Weights of a small mixture-of-experts language model, trained from scratch on English Wikipedia.
Experts: 128 experts in each of 8 layers, 32 SwiGLU neurons an expert, 8 picks a token, a softmax router.
Below are experts of layer 5 (counted from 0) of a mixture-of-experts language model. Rows are named router (the router's row for the expert), gate (a neuron's input weights, with its number), up (a neuron's input weights, with its number) and show model dimensions 0-255. Each number is 500 + 50 x the weight over its row's rms, rounded and kept within 0 to 999. Numbers have three digits each.
Before each expert's rows: a language model's description of what the expert responds to; "comes after" lists some tokens at least twice as common just before its tokens as in all text. This comes from a sample of Wikipedia text that the model never trained on. Tokens count by the router's weight.

# expert 1
Description: The first token of a line in lists and tables, mostly a dash or pipe often fused with a capital, e.g. "- G", "| S", "| Win |".
comes after: "\n", "\n\n", "| ", ").", "|", "="
router:574492513557499563519484487572515453460494469537522558425440475475500540560473502424407463487522539528519447498556484571614467476434590503537509454461486464635523559465535423465406521550440460483445443491459461391584496477520457441487436459534520484524504500465456489507533577484449535465588523450443551565552519464543542433457473493580512559544525554535441539450541411498488410563557508516430442488510514594561460519479550479513415557492410519555544493511462512439556549517611568461439463562478547392546493463369440543528565548480509492437467525551565489440408520448501503578494546541463537498572515551498565593496507494478496515486489596499515534503429441595496494488569498360549448429428413486579504563548603466473492450472447444452509486526501535607514467546418499
gate0:419520487396586436453526488513593525578444412590408530561525551429466471478344437504467532536522482534501405502500483528517443459550484410546432521456488443440501541480540433488487543536422490584514477502547426505503554465540517431461482413493464403597446421448498490542528481466494600480480413549477561478447449540568564483484443494483470522543466505470443533490520543575603553469456508438466513622479506529503492469468540481444562511554605481499420474556506513526489539530503472536520553497553541578487474528392501480483533569491397440426478513476388466499565542505417562435511439505514582511499525444449550480409622530576517504488523418518439499534515486527459530522528515581519479407441414548448584511572473509513558544520405564521535514514541561519486556474478589
up0:500468475563456501482441569454454505426521601464537507424532517444541504522560492513548507521451469579473520479508523482422517538513498537485551522503452511551452487494481538489522502375541522476477447449541575474522520596445465568539539534532461537321569558516546556473508462514457505508470453567561527581498567533460404528536463567525536434456510490517600454459506455422398449491568503579561431431514465483448564466545463525589472477490437459550523481514616516543465428491520448457475407462466485451477481474545514493480473438566513539525489476498527551427431423447487450523533574470489406371459544528607475425543488476451462543523510579505513471474522450540511476456566440401581614585613504380505485506356505525526429497470613480518524469477427465522573478476516444
gate1:603511531487588503363450508504529404551502464559498521536520561469478548518501551472504518481472511578501588582425501428516459449499411493548523527471398407513403506441477557446550498498547479436555564497563504490525557485459456474448464519464583432623529544561417463423509530541489495426526478506532487488456509475457527502449481550546477446425429427448484420537420463420557579496492443560468458511541537555465681542497466453449538535476587433518511447489460566464457539506530470558546525441502422400460556426461595590542463483491622446520497410478576414478481477552527461424477444474517488487556531507581538557564494493558491512472473544485494520374519466594443494509515478519512531447550551461468469489484532506486462503529463477538546376547575499511388500517516531
up1:469529500543497541597572510537474558526513491436517524594467484435497561578570488595574465525523575440514459484518451445496509518521514441493505564600563574500567386495495527453443567509414514469472388455542574565499591434551513585418552528511472544529518435548557544473550502507432399527433522535452585481604469479565525494597472475512531526535413523471515423561539545577536467539527454566467564516493522509519421516514514464485496565485483572463479507491524436553452430433455520544475531470589552534436534485516470458498500458534513586529469505496571509523489500505525427586538496497547503527412459381536490498616541433538445521471484586606457501608517534436540546573453385468571563532458522396518469593493532612440459472484478512511457457545479478459545435415465510
gate2:551530532463442520413513586492456504521542581588607530533467516532453369477518506441517428526505544502552496529462521605521552542501500513583560560540566435551496564499506459470474563482494485581513471476482522468502473513437506485521426574434450544546552545548569549538565496515479541488533466427563514554459501547456509553449529580460401492456517506552379526380402450437474547539406508461497426517479644460498555559553463484474554409402498415558466427589544492473563574517579576515522495513480514506496471571578435565502469479522618440442532458516502497309478548453475568458539478452565478550475539471502486501499542461498563527501473466418524498572573494534486413419460505497459467519486566479461482502481540481468515497533511472400549520515551560590468503478499587
up2:431499550506488495444531483559538496484488511472537469566526411503492446525496546389531427597566514535515424503472510590526518542450499501418480498520470459481493592464443440572578487557421531589515545509502501466615467497437570381538465453459518517517513471486575511505521473532473577533506478500625625452469491486392578584452466576461501459501400518464511464588487546484419460589413530569498505436556473505488511393518486522539558477530516495578421435556535517523516554504561524515455456427549540536581521563591491514517448546569571502490507541427485502414584526543467543502512506405508561514491575465493527495414552578500631564540518553508524490484528569436508489406480477573452512534470490457505529460473629469509532479495516482374585449424514460563507509589545474
gate3:464513497513487501474470614473530678402526522524509496569450546521495449454522441503468524539517528542497441531558485519574487517491501520434532453486507438480507585435469395604490565510466518447479544477557559609509515549412628428588420489518460603501468506441565435547434505447436476528444475485507570520510435506584401470423503615462530494541527503527515546512456444487484541455475518592475485581476467482517488524491474528493528452462438403510416480463522528418532537456543484500468626478409533563550440554581526548502535609442501503549480494537516408435563466606491511526469521498495509495432490458495541535541511525457596523495549569500466594474563564506521496548417463466525477551442617479467555514454526441458497496504498379550552548485570506538508424589575461
up3:520530467473490466540463512510478570448482482528415484522552511379505557508521458601371525516439523515520469476506494531432480474410447470434455510546590470521458535534517455576561573556461528491505613593517512472528437555407473509518524544532586438495472527452472471389520565487506516429503472507558461483558515512531391571435398429486542502475491485508613551532500560548527490616562517436494461523455490509598489467542623502479416486484460523549568501441418455470447384473559421530484490598463526600488490542453559551545475469441494444463496555502438443570559370539489582561472405527423572531516490504500423569538495521495463592439604548462448517430494449467482499489458459516544454598538533519460538589440423501540512499502501560492516487479479511504480414538458484
gate4:508528381464482501511461475530566542511555524487509496489445503508505481477446459395399504512523522512517501507533599481468483436660515490563447467454395501535510467522467529553530508608521469521496564556514469533524424467552533545475431544466560466574504539495566490570461581594531568489517477508471594396453528493588518464568459468532487526590503448442509439549519492463531503502413434579534502555440458506484409480511496504476478563536565525515389550560569551499569639473496478560464536503540488585503476540465518568514517419471540483362553531477497462548520474458441504476435524558409471464514499507507462516436541558491570568464506561475495555567483452410487473382399471460426444430500426473411480478442557532542555507406512500577595445492526462448473407600508549
up4:485512453530554494464466435510439419499538528482521489422429482505504423420433427425336498583569507512491535501467586494434520443531458397579522515470505529559474483532463494438533501483461503523562575527553506491451386561555437576457489524461543504577527496516587558569506618504554491470447514404455501448539551459535470472435536536596499451520507377470548608538518459399536540555470516473589495476480434510576517484461471492541457480519570507487407523513514581510524596496515495549487500471585519507407498446434409522522541454479487532493545479532577414515469477418474583481476589525446502508596442490524446562536567532531542532447543574463528578583507496452485457351491422456481478426477428520566505485552442504518542512486522429546554529411533443484469503487553566
gate5:656536516575544553472527458490433524514504510480464494499497467526545486526463469467533513440518595493570461559463464407547494450538457448488590494487555489498481539477372560459481566491575544456509540473488410505566454437449506540531506504582482494501510626449565377517564437431428453393522482416536375527458474505476525527503606511540532530498559497540523483546516450491579572459511532480448443455522474478510557478529514492535547465487444473446629494537404450538425543489435549453538557530511536401410436386618568541491499515473462540474466566512457447486585478528474507459506485483472480583484438399521578593554458450507463527515451488553521489471499534512445516531541485510608472587536487494432440434530420427544540409476461497445489464581448570508442568520558499
up5:451511489467521535591511494583427496498559559451483508588493559572440563524442529432496662467439550590508507502494525535462484482505501546497596466543479476505485507543463468431489568471668491456521489531548495629468383476446511521489438590563544498464532485481488448526463517391484415473504377458547587503489530542529494555554507460468520459520597507498506500476484503460556478377603431556564396493525511501487544472550485547499511580588436492471472470424460470502434571486434481560457555548467535521418487466584404425459536669484576480520511541484500464519573436502498516494532490494469565529502381528558505534507456475544540525482517432502535429607488464553473490506500513474566485472526442495404451475484514492562458415523538520490518482525497576417424531566534510
gate6:455515455583536486549380539423562564477525523562430466498582413480438471510493552565523490495477556550475497484490568516592368456576532493517524572473393456429532528474452416484537451454536490415593426402487538492576471516473509506469480560417452482540498502489454478437479492511582534487510528587531540474612490546498499521462513501470479455584499436505476503511507572528530490457525529592392601605573400520473424424492482479433599531486476427508464409489576424564535391456517534516478456460438530530526511528510508452504417497497521488488486470594494488498506526475451514550533445527435537482476496456497431595515555431571464572503445427408517496460480538448443499578510501469435602574455525514450529460596572441451491583472509516509614532559481433468502465526571525
up6:504477447447457473472594526492442559524585546467499506380470455482592517510428562488450553497557390458465540504514578525515519562494513468440496500427489536429559543453515468443536562475479465523503467430602540453558498458521582548543433545474586469613501498551515494493433435513547493545477430449597505582468504480536508458491464457538487449418539490488485510433452414516618523509481517603554395500566523501404561486578454529426550473462489494597494499532439546484528558444509521503438496463485486452524489609525401402525535537472445488551505431600601433479489464525488496485589535570448487465500497549561608584549564553551512444465494505543504487567539450426622444444525456604531481483434456511504551446451530501534509501508575520419487598469585451483483559522501441
gate7:435522476413604368524556500540579489493464568530559505517399492499555481538460499522553516555556485534506442525554463441477560497494472514472560556501498412512537551520517427526621562448441473452562463509555528532469496525438452520571481516474504559470471481511605531506463417467473486557560518391448496570507480522548574519531461613519466433552467510513486590430488407488495492434417510503495444556519506600458532447446549576571532491530447432407562507518499506501500586545602437494480428398487510514504546511491435445411467498523467549436522438572459567489533459606486469490483522510627484425378478526537564465519511508587540460452517470473485489550512588584512546511512537499466556509454420553481543434479550449494539517476507512493512526581540505538533604334498590
up7:535499529446499355629413426511447540466512526513511527498386408462515516559484537619462487445456496499539395496493492571502577518475571495494414509547443527603499474528508461426501463457380495459567487555547547583494478537529491585511409471522514495473518516472438532469542486444570503528518564429417504407480591527596589480502411421571518468508505507465459523500526379498498498501536553506596508594496520547496502507524563456416482491492511510407594546414486440492469590413539506515501363535489570493573520445482537476452546498464426573454515540501491533552483505458577469504446514525534412537467456545434585497576555472544482444520470531577532508592526463484563488577483493392474576507479479457499570589508531529530534499455467475487563551528554509463560528469452545
gate8:539429529536476464384619537476527460448446461453517507417519556495575581501537515397528508519464443471498561494371446503476570486513466480439539490464505458515489465468516589439524524433509537554451386465492521485533512489589466461487485429429581499492471456483514449487584553520480536503497434568468459497452476570530459596532484655412487471457525572479563556540546379563503553417558501508508486493505559516524605392498552489575452444502437512554561449584505484450488394556441535540464487466435463424459543526463522470580543495516442522500543435433486455363504559480494498500563492526446496438488525499568473418504532569488554462517507491452490518533499583572520504452577397564552540583585451487495435517506520468515580529516483487447502464573397507530457459526609541
up8:494409523550451526506524486495405547462491446480453597442519513479505587557506498533435504435499469472509557448487533502459527524486466444525491455425452586552465514532455560521454432493527470495548489491414537445439452454501572518482520419515498493543381539613397531466576573491524452512513579491482469426551529466577448526484509447581509467445557612467525544495583568586544598516589437445500594470506535468523458526512531444411460532573399429553584521450530480439490417506480517518486488514526531451551537483493568530465614453465466502548440570499392517504504535473471523537432518515516547611571456566539534492554506580520570486473483522496486502454499468440412486528500538325444504536483476466489441626404428568490497532433514577535517487481532397457500407494485554
gate9:604525423427482585518537500443546483457515462459367453658578507542526466516539653415498496473503455508523510539517480634546530458533614443511588430494458544530538425569381434517490497497483484468578439536504533506535544573502485438544458491486474403518461576497493376566513513456482477507524533488517460428499513573529615485510531491481418542526462514499501489461516501479482525438579508530441583516508501540435491551511463568496493524584459458456521511597503530463533589439455469520457474604497529447462389506532561449497450569549491487569486563417559502436531574515505409546562564471512560531536509540452508505514525507530478547447441512518534469511464446539464492565562425578518466468552488502451474520545570569587458465550385395470531508494476503498448494504597558
up9:529489598531533483446356426568470562512485580462453581451474470499441473445539434510537549430520513409515501488500516372454454562512508537569506481476508552514470604534524470514405407494501513496507529474502533543529507485446441461468521495547480566464460497463524542397643436490536582580486486436520449470485541546460458458486571460439547563486518475615536497524484556491532550528510535485510420454458541428541487582542515451521525476555476574443556549463556454489534404567515529503452543499568539518539524453509531505485540459490534583437504505514347505507554484519491516465437545533356430408498478395504501529413419505450431410508468447510501525428540575448419596536422508432484499431518447544444498503423376480490509440476557551507501515595464536475548469441485555
gate10:499480587547434590399422472498504502507508418493438471471476531539519459568557556544352502579528428526520515475516454443498555564565505558540479507474557483501499469527522532552558500564556510587480485456464470471467566443605492544546583507561493459513445508514614463387373504435537611431433525445506591441456479515518503469399496493494566451494539577564516527524482507576466559446510476498549468600512427414537462468564514394468562560478494563446559466567534507388500443489541532537507538532538493403489481502536466532443425406494417433480442483506468544516456521410482434459542485518555477541522504405595537524566533539537453528583459441505478588500556529397443454466510569464574471495439509506474509544410499545536437463463466479452504553554487507480517450588456485
up10:558450436470590513545469467510476459495477454480420489580630532563505490561556506507463534569454475495488550481551507547467472538535473556578453528516424505490494434428518447497589522373441502483544541499524551479564549505550469498581482511493524483516441521544508587453599513541571467549503455524461541503548535509512509425539457501543507458512443450481503399566513544474559547470467528501480468457493485422494533590429508546517432482560529450473503495456394441546525412512502499608501500493473649521439399493459599458551603464476457530659630553457550481560584513500489437538461584537455535534431504499503515543479511469488455519459546461519496539473505504560456551479624557497582592514498574410535492489373455441501489485441546480548627493539531422433436509532464539
gate11:502479415521446566468516472494458523514534435528472361487436625546499588514505536589533476598421540453523486505513517515558609446482552555467497405561498470513473506508409388525534499444569497415544504544389501424428422558640492515446510470425517424556562534571400509484475479480499538513476553524505597458483477431502527579511549491518447494460482500454544517497466531434487489496491434546490617581475480483387471470527510491463474455539505533506400506528460499505566504511534495500474471490548540517500490564427558480492510536562420481476567517445538520573445474515481524488462481542578604520598566457435498437474482571468566522468442619557483571545499522489480467532485403598450485453495522426386483475523489410552522429471448480424477418401431457495533481550467523
up11:509593516508344473510487515543515537495624454555569442560498455483534509465484558494560485529523538446517460483515453512550558582544590502488535450539540495503514458555432477470489449466475527524506496609462424513508502525487530438531528395548387375416593535543469490570434518448455404524558522472476426422412447428459520476467470453471522513476464547449450429470440514434556528520477504484459553484508506557505515561491474531470479496497480502533542539489548576488413468448461461459416562554459437573587499552544514549534558492605490467465520577458602535529498587496420480432422475444477516494579460486499494493392460452449528513546347550502540518618525467457501480537580489571422534533498482523560546539514523478542438502417519431520507330473463519529519552577474527
gate12:513458489561536488516497499468573530473549517439368492474445490514520453543581477463421484470473550473456505512463523541473579505543484525534546484533418495470553485485484620522489449493482553461529475583463513581476443426479527474513444481451454489495507538555515530560446544535479575494514334512446543370504538446540593505525551504486483525564464567504517494538552522505590527508524485491584447553544547515474452363477501415509554517575546555504522474509538465557540644502481450546421511516480500452543453476572517491543489511501503529435498473480489502475609684464460467496454611516508489422458447488500480541440549529497617435558518518544556428639542550518491468518454513490439488537554419503463360561511517654498518453506429468540596454503485462499453501498467396
up12:472509466524543480455449519567586536531441470447466512507567493520473563440483482548428577579492346474532455552571449529515496495459497446460481508470477532534415536554542494452533518535538488456494548589428457485514491488419367507482554521543478416530461499515583514429581533538528468524476491614517602530462489493570509496427381473515490497521521443501549555473538558587439564446503506583515490461581534489572517492484437446529460445582597606492523498433502425447480381459495529522564466590550594417484578448436558509485479528467479545472478465501457425557537480458576535530540460513389482603512586491530579544459528502547494538482586499467511544481468487524538499482391461444616500519491496454441491494474422473567412504446458450580453592537482465473437456477473595